python train.py --n_experts=128 --routed_scale=0.5 --balance_bias=false --tie_embeddings=false --optimizer="soap_variant"
Below are experts of layer 5 (counted from 0) of a mixture-of-experts language model. Rows are named router (the router's row for the expert), up (a neuron's input weights, with its number) and show model dimensions 128-191. Each number is 200 + 20 x the weight over its row's rms, rounded and kept within 0 to 999.
After each expert's rows: "mostly gets" lists some tokens that are sent to it at least half of the time; "gets" lists some tokens that make up at least twice as much of what it gets as of all text. This comes from a sample of Wikipedia text that the model never trained on. Tokens count by the router's weight.

# expert 114
router,217,167,195,199,213,179,164,213,189,193,211,206,153,175,239,217,238,190,169,195,198,178,210,195,226,238,226,187,243,179,209,200,205,188,169,191,232,203,208,205,217,207,180,184,240,231,197,216,216,233,191,225,223,232,228,193,218,209,201,212,194,237,206,207
up0,230,204,233,218,233,193,238,198,204,183,210,178,203,216,230,224,199,226,214,227,185,225,222,230,187,200,222,197,219,205,188,205,168,167,207,201,214,209,194,195,176,218,169,213,211,213,190,217,195,203,203,225,184,194,213,181,207,259,194,178,237,209,178,234
up1,186,183,179,213,225,220,213,151,159,193,219,228,192,218,192,211,197,196,181,180,243,181,197,202,196,215,207,175,202,202,190,181,203,199,162,209,212,216,179,196,180,175,180,207,196,206,186,214,223,200,196,194,213,208,220,172,190,215,189,226,177,195,175,176
up2,204,178,192,280,185,194,210,227,202,200,238,217,200,195,224,219,187,175,184,213,183,195,208,193,190,188,257,176,229,194,161,166,200,207,188,225,190,201,206,187,188,218,182,191,202,199,195,218,209,187,199,205,188,244,209,212,215,212,197,205,223,234,227,186
up3,170,219,170,228,200,188,220,209,172,179,194,230,218,194,217,217,224,201,240,222,194,213,227,187,215,189,221,224,191,165,151,207,202,203,174,176,177,197,162,217,203,208,214,207,218,211,176,203,196,220,212,221,152,179,203,183,213,216,163,164,203,200,218,189
up4,157,179,246,164,207,204,188,188,167,209,201,219,210,173,201,213,233,213,219,226,214,199,196,176,197,207,232,198,207,217,209,234,206,198,173,176,228,216,182,174,197,196,222,196,223,197,221,214,205,203,217,188,171,240,212,208,258,182,164,197,145,183,176,174
up5,203,197,185,211,223,179,196,197,187,220,197,207,206,204,216,210,196,213,188,191,202,197,189,202,208,212,230,207,228,162,157,234,195,196,186,194,192,206,182,200,173,214,207,220,205,271,200,185,210,199,193,220,152,211,249,188,231,155,184,193,180,209,195,191
up6,220,200,188,179,202,172,206,176,223,218,209,179,196,213,192,206,183,192,214,207,221,149,215,195,166,221,206,212,213,194,241,164,205,200,212,204,172,152,167,210,207,203,204,221,197,217,182,170,189,203,164,231,214,229,213,209,172,212,239,215,190,199,201,187
mostly gets: " through", " until", " into", " After", "After", " via"
gets: " to", " for", " after", " into", " from", " through"

# expert 120
router,205,160,153,219,197,184,173,191,204,183,193,198,216,191,221,214,192,190,211,219,181,184,189,207,198,219,186,178,200,184,200,190,220,214,237,179,208,207,189,186,187,210,184,207,181,242,206,221,188,166,167,224,206,239,187,211,196,185,209,221,221,242,182,205
up0,202,181,209,155,213,196,211,222,198,202,245,206,191,190,191,221,191,186,204,189,173,170,165,205,210,221,210,187,202,198,173,227,208,203,213,206,203,180,191,175,172,206,213,202,176,207,194,233,223,173,168,215,195,194,179,179,215,187,191,206,225,199,241,244
up1,232,185,199,198,215,240,213,206,190,204,185,213,173,208,217,216,184,225,182,195,148,180,190,202,220,198,200,213,204,217,169,195,180,200,241,193,231,217,189,197,202,184,194,233,226,266,202,205,194,208,163,205,224,226,193,166,211,204,156,182,233,235,230,206
up2,150,206,195,214,199,210,211,209,174,195,196,228,178,209,198,209,197,218,191,200,214,206,214,202,201,201,225,193,192,212,171,207,255,210,173,227,221,224,186,189,165,221,201,196,205,232,184,228,175,177,212,179,199,182,202,212,199,215,195,203,191,213,154,178
up3,207,196,190,221,174,187,172,204,197,207,239,186,179,164,156,195,175,194,181,201,198,192,178,208,214,200,207,218,176,218,178,238,223,188,182,214,188,178,171,183,213,209,184,166,214,197,194,214,185,229,184,205,192,246,186,195,209,198,239,213,183,209,208,195
up4,192,194,232,175,205,219,212,228,211,216,223,180,204,171,210,217,213,217,197,205,210,202,233,184,211,187,231,183,201,205,228,201,152,201,197,212,203,188,212,192,182,183,159,212,199,184,214,207,198,180,231,216,235,194,212,229,194,234,197,187,217,208,194,203
up5,203,217,222,204,183,215,222,242,178,164,179,210,211,168,181,197,230,189,189,200,197,224,213,234,216,204,193,183,205,196,173,202,194,213,198,221,206,200,218,175,193,192,173,186,179,172,200,169,211,198,182,210,199,221,199,258,192,182,187,206,168,193,186,208
up6,166,195,198,210,172,192,203,204,199,168,215,210,219,169,209,209,221,231,201,188,207,187,203,189,202,179,224,230,177,219,222,201,184,221,176,200,196,190,186,213,176,205,188,226,168,220,209,186,207,197,197,204,248,192,173,182,211,175,208,170,194,206,217,204
mostly gets: " took", " went", " returned", " continued", " take", " reached"
gets: " to", " be", " in", " took", " held", " not"

# expert 26
router,174,198,193,218,220,189,180,224,203,195,200,179,226,187,218,195,221,180,211,225,212,181,188,189,209,243,218,194,222,190,193,221,221,218,171,174,223,161,188,239,174,214,158,177,221,217,162,227,213,148,218,192,210,198,212,214,210,208,200,209,224,220,181,189
up0,188,191,183,188,240,216,209,194,216,210,189,198,215,198,218,194,173,166,211,237,219,198,179,208,204,217,199,197,248,194,179,180,196,163,209,183,197,185,192,197,233,190,211,216,234,179,190,192,195,202,190,205,190,203,203,226,198,191,214,178,197,192,204,152
up1,196,200,166,182,213,182,181,196,211,228,195,194,195,191,189,192,197,224,215,212,198,245,204,191,241,213,207,184,251,150,171,198,198,196,219,181,154,228,209,209,168,187,229,203,181,227,166,189,189,219,196,184,166,194,193,184,221,205,216,189,246,226,182,156
up2,172,207,212,226,212,159,169,236,194,178,198,180,207,228,191,199,198,178,207,183,175,215,206,220,238,222,239,196,179,199,181,202,179,202,211,202,187,198,208,193,173,249,206,181,218,216,194,204,195,222,184,222,244,224,190,197,233,192,199,158,199,203,196,172
up3,209,207,176,183,172,239,221,184,157,210,180,241,185,186,220,228,204,198,192,210,206,187,181,217,222,203,198,184,193,216,185,240,201,176,203,176,210,200,217,221,215,209,205,198,200,175,247,153,204,172,207,211,191,174,196,193,151,205,171,220,219,214,204,215
up4,206,200,220,183,222,224,186,193,159,211,233,192,223,227,185,177,211,176,172,225,208,197,184,169,216,190,189,194,197,193,186,209,183,220,180,185,202,203,210,185,196,175,163,181,207,230,236,219,211,190,185,219,202,220,215,182,212,190,222,239,210,217,220,201
up5,214,179,184,199,222,175,216,174,198,206,173,216,210,217,228,203,210,212,204,230,203,216,222,221,221,222,199,210,191,209,202,192,195,179,182,199,202,212,237,178,190,202,184,214,181,178,196,221,210,193,217,230,202,192,212,210,196,203,200,198,253,217,199,183
up6,205,189,212,181,213,191,193,253,204,198,208,167,176,171,173,195,211,228,210,211,238,201,216,208,217,197,211,200,179,232,206,188,227,204,175,225,207,186,176,207,183,182,208,210,163,223,205,213,191,218,181,193,213,222,187,218,224,194,216,226,212,211,200,234
mostly gets: "y", " (0)", "ry", "dy", "ty", "ery"
gets: "y", " |", "ry", "ty", "age", " (0)"

# expert 112
router,213,157,173,185,222,201,144,185,180,143,210,194,256,190,219,186,198,197,215,176,192,193,197,214,201,206,218,208,212,194,223,181,215,178,194,171,230,193,204,182,223,212,193,190,192,214,217,205,208,120,216,160,209,238,217,187,224,191,210,194,199,224,182,194
up0,160,156,210,157,205,181,185,195,224,202,227,205,197,208,184,203,209,197,199,202,205,179,175,160,192,212,186,220,200,163,198,155,254,236,203,176,208,200,206,177,213,208,242,198,198,213,215,203,210,192,193,195,186,205,224,210,195,186,212,210,201,196,197,179
up1,180,210,216,158,217,207,175,194,148,202,205,218,200,177,180,224,197,190,213,216,189,187,165,183,173,203,163,187,190,200,205,212,204,227,200,211,182,159,205,169,187,184,207,184,191,189,207,217,205,190,176,223,217,195,198,213,205,230,235,204,210,222,176,174
up2,183,186,238,175,228,175,189,208,207,190,193,230,192,227,227,230,197,230,190,186,223,229,188,197,184,214,167,171,183,199,206,192,245,219,216,163,213,177,195,200,202,233,219,200,202,193,194,220,226,197,216,187,194,197,191,194,221,186,193,198,225,239,219,205
up3,216,187,178,199,185,205,199,207,162,181,183,220,226,197,198,213,208,234,223,205,179,196,186,259,189,199,225,207,210,188,191,190,245,197,212,217,204,143,190,173,184,204,214,204,179,211,209,232,232,209,204,206,226,184,206,170,199,217,192,168,184,184,220,198
up4,209,194,212,197,212,209,203,226,225,196,220,228,220,193,214,221,246,196,223,184,197,199,170,206,206,217,191,182,201,197,199,186,216,190,196,199,203,205,210,210,182,247,168,186,205,197,208,250,203,206,198,184,197,217,221,215,210,182,217,171,186,198,223,150
up5,169,171,214,193,214,184,179,216,199,203,182,169,224,207,189,196,184,230,220,213,210,203,177,246,197,215,168,158,199,191,221,214,179,180,215,209,194,174,180,176,193,236,192,182,187,183,211,227,212,170,194,195,202,170,254,223,193,182,193,194,198,208,208,221
up6,194,218,215,226,159,211,185,183,209,206,200,186,179,183,185,207,202,187,172,214,221,232,201,168,172,194,230,211,185,209,241,203,182,201,200,233,195,185,236,188,206,205,173,200,212,184,194,200,221,168,228,208,217,210,176,194,191,210,178,188,198,199,192,170
mostly gets: " began", " became", " was", " won", " did", " would"
gets: " was", " is", " were", " are", " had", " has"

# expert 25
router,188,173,171,227,214,176,190,231,214,177,187,196,202,187,159,210,204,206,184,182,189,212,184,212,195,221,218,198,185,175,203,173,195,236,206,179,194,198,204,202,204,188,194,224,206,187,157,204,226,203,207,183,187,236,232,220,199,190,201,203,198,237,191,200
up0,170,192,198,195,230,230,174,177,184,210,211,192,242,188,203,154,202,236,225,202,202,189,216,164,205,185,178,175,199,202,195,152,206,183,201,225,223,216,214,215,236,184,222,198,207,204,215,165,214,208,204,219,194,234,198,200,213,188,205,194,159,195,191,189
up1,225,182,174,197,209,181,185,204,221,221,197,166,203,211,202,207,222,200,209,174,200,213,183,184,178,217,212,183,184,159,220,223,223,204,176,160,191,220,191,199,211,221,205,199,227,193,224,198,190,205,183,201,192,220,225,198,175,216,193,204,200,194,182,203
up2,182,190,212,213,217,189,191,206,191,192,218,168,222,208,176,227,224,195,164,216,200,209,184,226,168,203,231,160,189,159,153,187,216,209,184,194,213,207,197,159,241,215,205,197,254,224,179,221,211,225,232,192,174,203,194,207,205,217,224,166,212,194,176,208
up3,203,190,168,207,214,210,236,182,158,175,221,193,197,177,212,195,224,176,225,167,202,224,176,222,210,203,201,158,214,191,185,212,186,205,168,227,212,204,189,206,237,184,179,206,206,207,221,182,212,178,147,184,222,189,213,197,184,198,214,181,193,184,203,226
up4,200,183,183,195,205,177,209,165,192,174,178,200,212,196,218,204,189,244,251,215,179,205,217,220,197,228,194,163,152,181,180,185,205,191,214,195,213,221,203,216,212,206,201,223,215,150,189,191,192,184,170,208,194,238,220,202,200,222,195,207,214,207,184,192
up5,184,215,213,227,184,197,166,199,149,182,182,235,219,182,208,224,224,178,162,239,182,182,189,190,198,207,190,219,167,194,155,200,198,218,186,214,212,219,213,216,220,210,212,200,200,215,200,183,210,177,183,189,200,219,241,179,173,168,185,210,199,216,196,206
up6,157,201,221,199,196,251,200,221,238,175,166,226,194,209,187,162,208,192,174,198,223,176,215,183,188,205,230,225,218,192,178,168,198,173,200,200,180,211,219,208,213,204,234,199,173,194,167,214,191,176,152,174,233,212,217,221,198,160,195,191,206,204,223,220
mostly gets: "ła", "LO", "PR", "ö", " Although", "ü"
gets: "\n", ".", "==", " ==", "|", "o"

# expert 30
router,169,198,186,182,200,194,202,223,199,179,204,173,243,185,188,213,186,196,189,192,176,210,188,195,183,230,212,184,191,188,200,236,204,223,182,188,193,171,194,217,231,198,227,199,236,201,190,216,224,167,189,221,176,217,234,191,188,194,218,211,204,225,168,206
up0,216,194,188,200,212,181,185,206,204,177,192,217,187,218,214,188,180,160,172,217,188,192,206,186,205,169,212,174,205,164,196,197,231,213,174,184,169,186,203,201,169,243,170,192,198,218,184,179,172,208,184,193,187,180,226,246,192,212,203,199,220,214,171,196
up1,181,185,199,203,233,223,211,206,203,229,233,217,174,204,213,185,131,221,161,181,211,197,203,160,172,201,207,171,178,204,175,189,199,196,191,203,169,224,212,207,201,191,217,172,159,213,220,238,217,206,213,210,206,211,210,189,242,201,188,180,200,239,167,170
up2,189,207,198,211,191,188,208,202,187,201,162,170,230,193,202,206,187,196,162,192,203,184,226,231,208,244,193,169,196,166,213,212,183,223,213,180,227,186,208,213,200,199,231,215,215,206,206,191,231,137,192,170,215,191,240,177,184,206,167,202,161,182,220,217
up3,191,194,165,191,211,207,189,212,188,233,217,188,189,199,228,220,223,203,228,203,206,204,210,222,212,191,219,213,222,205,189,219,155,185,212,178,199,202,181,213,219,177,209,160,207,187,269,204,160,203,198,174,200,194,210,198,238,191,180,240,192,236,208,197
up4,210,191,233,212,177,190,186,210,205,178,232,192,180,218,196,233,211,186,179,203,187,171,158,163,239,219,218,199,214,231,159,172,204,191,210,198,201,192,166,211,205,200,200,217,178,211,222,216,159,172,216,229,179,228,211,208,184,187,199,213,174,204,191,188
up5,215,203,172,200,216,150,202,188,196,230,188,216,221,210,179,214,202,224,188,178,208,147,186,190,182,211,196,209,219,194,194,208,220,202,197,226,203,220,183,183,196,196,218,194,253,200,177,204,218,191,228,229,198,189,222,169,192,174,229,197,221,206,225,207
up6,224,199,218,231,160,211,180,205,232,189,219,197,233,194,223,214,186,200,178,218,218,174,188,175,156,202,213,198,197,192,213,205,217,205,209,177,188,177,197,202,220,231,220,203,242,203,219,190,201,204,185,224,200,205,219,195,192,189,194,191,204,165,224,179
mostly gets: "ino", "ado", "rio", "ano", "olo", "onia"
gets: "o", "a", "ia", "to", "no", "na"

# expert 88
router,192,170,221,162,237,211,200,234,162,193,215,195,204,212,197,227,205,185,173,216,216,177,206,194,225,260,190,211,196,189,207,194,208,174,193,159,229,192,224,196,208,203,185,205,203,183,206,228,177,134,177,224,223,204,244,187,219,202,212,184,196,249,171,221
up0,184,213,144,201,220,193,231,199,209,168,210,191,183,217,216,216,175,153,228,204,236,167,196,182,196,193,193,221,200,220,170,177,252,171,192,216,193,169,192,211,165,182,216,183,218,193,195,215,203,190,190,182,205,190,205,211,214,187,163,208,187,204,223,180
up1,212,179,212,212,210,202,205,213,199,173,181,232,200,210,201,159,187,204,212,146,214,210,193,205,192,245,213,210,190,203,224,163,189,183,209,198,181,199,208,223,193,205,220,195,194,199,188,214,219,193,209,203,174,196,204,177,220,225,218,192,196,213,182,200
up2,169,203,150,212,203,175,171,221,211,204,215,181,178,194,214,204,182,202,230,175,178,219,197,209,205,197,246,178,197,215,200,208,199,188,202,194,208,141,182,190,153,188,221,172,229,201,141,208,163,220,191,210,190,216,203,165,204,203,204,202,219,205,224,262
up3,198,208,191,213,210,187,178,196,181,190,174,213,228,185,195,205,216,207,175,189,239,198,188,206,209,225,185,193,245,182,224,181,198,197,203,191,187,225,232,186,205,169,165,188,215,224,197,200,186,217,170,210,170,178,235,184,195,215,220,193,207,179,211,167
up4,209,179,177,189,196,168,179,170,182,179,191,227,213,249,192,198,216,186,197,175,180,163,188,230,227,200,209,207,197,231,197,204,198,183,191,211,193,214,166,184,200,181,187,197,212,236,206,190,194,215,194,226,178,188,191,177,185,168,225,193,196,191,171,195
up5,206,211,199,216,205,192,191,183,211,223,186,206,224,196,214,183,184,177,190,232,218,201,174,169,167,229,213,238,181,161,250,176,233,196,201,175,198,223,199,188,170,179,212,205,213,173,204,205,193,182,214,221,199,207,203,180,187,187,227,150,224,194,211,230
up6,180,186,190,217,238,208,166,219,191,230,225,180,212,194,212,201,191,188,211,195,234,182,205,194,190,215,185,195,188,211,163,211,167,181,208,207,238,193,201,217,188,214,177,198,171,257,180,203,206,169,215,198,234,201,206,216,188,252,210,194,218,191,192,196
mostly gets: "itis", "oides", "osis", "obacter", "inae", "ini"
gets: "s", "a", "S", "e", "in", "y"

# expert 42
router,164,176,174,189,180,190,177,194,181,189,200,203,231,226,224,211,209,195,207,178,224,186,187,226,213,237,191,173,200,189,193,184,191,185,216,176,204,194,189,191,219,218,176,210,188,200,246,226,208,144,198,184,206,226,217,202,201,185,211,209,221,243,172,192
up0,164,218,165,190,194,193,200,199,188,178,226,212,183,179,205,199,187,223,183,166,199,165,177,203,189,202,174,217,183,154,203,175,181,170,191,252,219,154,198,187,170,195,188,250,179,228,216,198,217,224,178,218,201,194,216,235,197,184,230,206,199,152,169,178
up1,217,219,193,210,168,223,176,198,163,180,192,201,229,241,211,192,166,181,209,220,187,170,165,165,221,206,205,193,199,226,162,193,196,196,159,210,213,196,182,220,187,195,222,224,192,190,201,257,202,194,192,200,195,188,195,195,198,197,201,203,204,231,181,188
up2,212,215,185,207,181,208,190,207,214,189,193,208,217,150,192,213,172,195,215,208,228,195,211,186,176,187,172,190,183,193,180,209,192,222,194,191,192,216,198,213,185,207,191,214,213,222,210,202,173,178,139,201,193,190,206,201,152,211,193,226,199,235,188,210
up3,203,222,222,173,218,220,203,205,219,211,239,199,175,216,221,208,190,192,187,223,216,206,205,226,228,214,205,204,179,214,209,208,213,178,157,230,162,185,176,183,211,239,187,195,209,201,194,217,179,185,148,204,169,228,179,221,208,174,206,198,214,186,203,194
up4,177,193,140,242,203,161,214,155,226,181,190,215,195,178,193,172,185,137,190,198,170,183,204,191,212,199,201,204,205,175,218,189,191,202,200,184,178,200,218,202,181,203,203,166,230,211,207,194,222,205,175,209,232,200,198,192,182,197,165,206,203,235,216,216
up5,214,217,192,197,167,186,166,204,192,192,211,194,221,237,200,190,159,215,145,184,207,171,215,192,200,215,207,218,228,203,178,189,218,195,224,173,234,164,191,205,196,208,192,215,191,157,187,210,213,156,215,209,174,189,204,201,226,169,175,237,185,211,197,206
up6,184,214,205,211,196,205,224,208,201,221,211,178,214,228,176,213,153,176,203,192,172,201,204,191,268,208,208,217,206,185,198,216,170,217,210,194,200,186,195,170,189,215,159,227,208,214,216,156,197,168,189,198,227,201,195,218,200,212,189,186,180,230,231,215
mostly gets: "|---|---|", " gave", " wrote", " having", " making", "---|---|---|---|"
gets: "ing", " that", "---|---|---|---|", "ed", "s", " made"

# expert 48
router,208,166,226,193,202,203,168,196,205,203,200,222,246,206,200,210,210,224,184,183,170,194,161,205,241,237,196,209,215,183,182,183,194,197,205,187,179,175,232,158,207,222,171,215,208,218,183,181,247,178,202,198,206,235,220,221,196,170,193,202,189,230,215,215
up0,202,166,228,173,204,182,171,194,174,197,201,195,260,234,202,214,224,189,190,199,210,201,200,174,198,157,201,244,235,182,218,185,186,186,191,196,221,261,196,232,211,226,221,206,148,207,190,183,173,198,193,209,164,210,195,222,151,191,221,186,195,208,208,208
up1,197,184,167,181,211,228,222,199,164,180,196,200,195,201,205,183,227,203,206,195,230,176,153,219,172,203,172,190,238,207,204,195,195,248,181,232,193,190,170,171,192,216,213,200,195,218,208,215,229,199,193,212,219,203,170,195,238,171,202,187,216,182,201,189
up2,155,205,242,180,203,201,201,193,183,206,227,181,192,206,181,227,182,201,174,214,204,216,187,227,186,202,254,200,182,179,183,221,198,217,217,184,175,205,192,211,202,234,217,163,193,202,200,197,217,186,214,200,176,183,249,183,224,169,194,176,203,219,187,165
up3,250,191,217,175,192,219,218,188,179,193,168,153,204,214,196,207,189,212,211,191,212,202,217,180,164,215,188,168,202,204,178,200,185,194,180,187,200,201,164,203,204,145,186,214,201,216,186,180,193,198,185,189,209,225,209,209,204,193,207,171,235,227,180,209
up4,210,208,206,242,209,191,232,214,226,194,174,228,200,197,201,217,206,192,219,217,212,158,201,216,194,216,220,216,180,184,219,198,179,205,192,222,176,207,201,220,215,197,189,227,202,205,170,206,197,177,192,200,204,209,221,210,191,197,189,208,223,201,178,188
up5,206,195,220,180,174,165,192,156,169,214,230,187,183,231,164,208,148,221,212,213,212,203,232,218,217,174,179,202,212,189,177,186,216,201,217,208,170,196,180,203,200,186,187,175,203,202,220,190,219,196,191,210,207,195,204,197,206,185,193,231,207,201,195,215
up6,205,175,185,198,202,209,218,231,185,190,202,193,211,193,202,204,208,178,194,218,197,213,215,191,199,217,176,185,222,173,237,191,195,195,237,146,220,195,203,176,190,229,167,216,177,175,200,177,226,184,187,214,219,233,220,215,205,194,225,221,248,187,220,195
mostly gets: " school", " stations", " schools", " station", " vocal", "Youth"
gets: " |", " by", " station", " school", " from", " ("

# expert 13
router,184,182,208,216,188,193,170,192,198,193,230,213,209,204,229,200,233,190,181,195,166,216,155,193,259,224,218,188,209,187,179,174,222,201,177,191,223,206,205,201,177,200,186,190,208,220,183,184,198,172,208,222,196,222,251,211,195,199,206,206,226,236,196,207
up0,200,202,188,170,190,189,154,195,197,177,191,199,173,246,198,244,170,180,195,218,205,171,203,225,208,203,199,217,182,212,218,165,218,219,201,194,201,160,225,220,164,185,241,188,198,185,169,239,213,201,221,221,211,201,208,207,157,193,168,215,196,235,207,225
up1,177,203,205,183,203,186,198,194,193,224,209,204,189,212,182,200,182,180,213,219,195,222,181,199,205,200,178,209,208,194,212,183,247,208,201,188,182,184,221,156,212,194,217,182,218,223,196,234,200,203,165,180,198,178,209,210,184,182,223,202,157,208,193,201
up2,161,209,220,192,211,192,200,223,205,196,168,238,212,194,189,209,207,183,204,185,219,230,198,163,209,209,185,164,212,162,203,183,171,219,173,176,180,208,197,180,190,204,173,228,188,189,224,179,211,197,183,225,211,218,192,224,150,212,189,176,167,182,217,191
up3,168,194,226,177,198,210,204,229,186,191,246,194,234,206,232,217,238,194,201,217,174,182,172,207,217,201,223,187,220,182,191,189,205,210,195,209,206,208,198,175,149,219,162,234,183,220,221,204,209,193,188,197,211,207,241,207,201,195,199,236,179,179,221,195
up4,205,205,160,215,172,174,181,171,222,195,218,204,215,212,235,219,202,174,220,209,199,208,249,228,222,240,168,209,194,174,151,175,176,200,193,185,194,204,164,219,213,195,167,215,217,214,177,198,202,211,173,237,196,221,228,224,164,224,192,201,174,217,186,218
up5,207,169,218,195,195,154,178,218,232,185,213,184,192,202,217,191,216,223,191,213,217,199,199,187,183,226,169,229,205,199,197,174,176,167,174,166,199,218,208,164,211,185,203,178,224,210,203,229,198,211,248,205,209,217,192,214,248,180,218,224,192,201,171,150
up6,197,212,224,213,243,209,201,165,176,216,213,213,207,208,159,200,225,229,209,214,208,191,216,173,167,189,235,206,167,229,173,209,200,227,182,168,219,241,219,156,248,204,209,186,181,222,225,210,190,187,212,202,174,172,203,199,217,196,210,194,197,220,198,215
mostly gets: "\",", ".\"", "\"", "\")", "\".", ")\""
gets: "\"", ".\"", "\",", "\".", " under", " same"

# expert 51
router,213,172,176,207,228,179,168,216,187,194,203,199,242,202,182,211,207,232,186,220,182,178,171,218,235,249,204,201,200,185,160,198,207,198,158,155,199,211,191,206,214,206,193,189,223,204,219,206,194,233,207,241,175,242,215,199,221,202,207,205,183,248,188,211
up0,205,179,222,206,176,236,211,222,224,216,183,198,240,232,203,227,182,209,200,209,196,185,189,226,201,184,204,186,181,178,199,225,175,199,179,207,172,202,235,200,181,196,216,212,196,208,190,189,223,196,184,236,215,162,211,186,214,202,175,212,204,230,163,222
up1,211,205,193,242,181,225,186,204,220,217,188,193,257,195,159,204,191,221,202,167,213,189,157,191,215,218,213,177,181,243,204,216,199,193,174,182,222,199,189,217,177,197,205,184,212,215,214,188,176,205,193,221,187,240,204,214,189,241,204,232,183,178,201,172
up2,220,188,241,220,249,233,163,232,230,191,186,180,194,174,214,217,153,224,200,212,166,219,185,233,209,213,213,151,203,212,199,210,211,173,193,209,196,215,203,179,168,209,182,166,214,195,208,217,187,187,166,199,149,190,222,204,202,217,178,220,221,225,212,207
up3,202,195,196,191,188,214,211,173,207,194,235,214,201,181,207,220,176,205,213,211,186,165,214,205,174,202,200,212,185,211,202,198,193,152,202,204,214,213,203,192,211,186,207,190,202,211,213,176,174,196,223,243,163,203,222,210,216,226,199,207,239,226,196,200
up4,218,177,202,168,237,220,204,220,223,213,194,210,183,232,237,194,191,208,209,205,173,201,159,204,213,215,216,170,219,228,189,170,177,165,266,180,253,207,230,188,209,253,207,204,224,190,208,184,249,195,228,193,184,237,205,218,195,233,214,227,235,216,190,208
up5,210,183,210,164,193,222,214,217,182,195,184,177,217,180,216,194,194,210,180,172,229,212,234,215,197,206,212,178,209,187,195,231,171,208,149,173,198,183,202,225,167,210,194,200,186,229,168,207,185,204,206,257,218,202,216,238,191,177,194,193,182,192,209,207
up6,157,182,218,217,202,144,165,190,204,234,213,203,171,195,199,177,229,195,215,198,210,158,170,190,203,242,232,192,154,231,224,208,214,205,168,198,184,211,180,188,205,148,197,192,220,237,204,215,184,192,184,223,198,187,228,206,168,189,191,197,174,211,201,178
mostly gets: " On", " between", " on", "On", " along", " around"
gets: " of", " on", " in", " for", " to", " between"

# expert 62
router,216,148,165,180,230,222,187,200,184,164,181,201,251,199,210,227,202,195,192,223,187,200,179,212,220,198,218,191,197,206,215,186,213,205,183,176,216,207,191,197,207,194,169,193,197,214,197,207,212,109,205,241,211,198,227,217,205,200,208,170,195,234,189,187
up0,182,177,227,190,147,198,218,223,222,246,214,232,212,186,187,208,208,183,180,224,235,198,213,228,227,205,214,212,216,210,214,213,197,222,185,231,230,199,221,201,204,204,222,238,164,199,191,229,189,218,209,222,188,232,225,183,197,184,213,196,217,186,222,199
up1,236,222,175,173,198,173,200,179,206,224,210,236,186,180,239,184,220,207,215,204,210,177,225,179,194,194,194,191,193,193,165,209,201,178,221,179,202,230,179,200,211,164,207,172,172,217,199,213,170,132,215,192,199,214,198,218,209,161,175,217,206,203,187,166
up2,184,201,203,183,186,216,166,208,211,173,190,193,214,172,194,217,196,202,192,198,203,196,182,201,174,214,219,194,161,212,183,180,201,161,190,205,198,189,240,184,184,236,191,183,172,213,204,218,164,176,220,195,210,201,222,202,205,185,217,189,189,198,217,173
up3,218,201,189,198,183,193,194,188,203,201,226,187,214,184,198,208,201,188,216,173,203,164,191,199,226,240,205,209,171,201,211,210,179,177,178,186,208,193,207,193,172,178,235,208,218,179,206,196,216,169,184,270,173,191,203,211,182,187,178,196,189,219,179,215
up4,212,160,190,216,201,199,162,205,180,203,219,181,207,207,244,209,269,235,202,223,211,226,197,216,218,199,182,212,197,199,194,203,223,198,202,180,215,198,177,192,188,212,207,209,186,202,206,191,202,221,197,207,197,154,193,202,175,175,185,187,217,222,214,210
up5,218,160,217,174,195,218,217,171,194,192,208,229,173,202,192,213,204,222,218,221,153,183,196,216,225,187,185,190,186,180,202,182,208,190,194,189,164,184,235,169,193,209,200,211,194,203,246,213,211,182,195,230,200,207,198,175,212,181,223,178,193,162,231,157
up6,174,169,196,209,169,196,214,219,240,209,190,214,203,184,216,225,210,202,189,189,189,184,220,210,242,187,186,232,186,205,216,203,211,196,200,235,224,198,192,188,183,233,224,209,220,210,209,210,221,177,167,196,238,227,190,174,209,164,184,178,200,200,230,231
mostly gets: " their", " its", " our", " her", " your", " my"
gets: " his", " their", " its", " her", "ed", " him"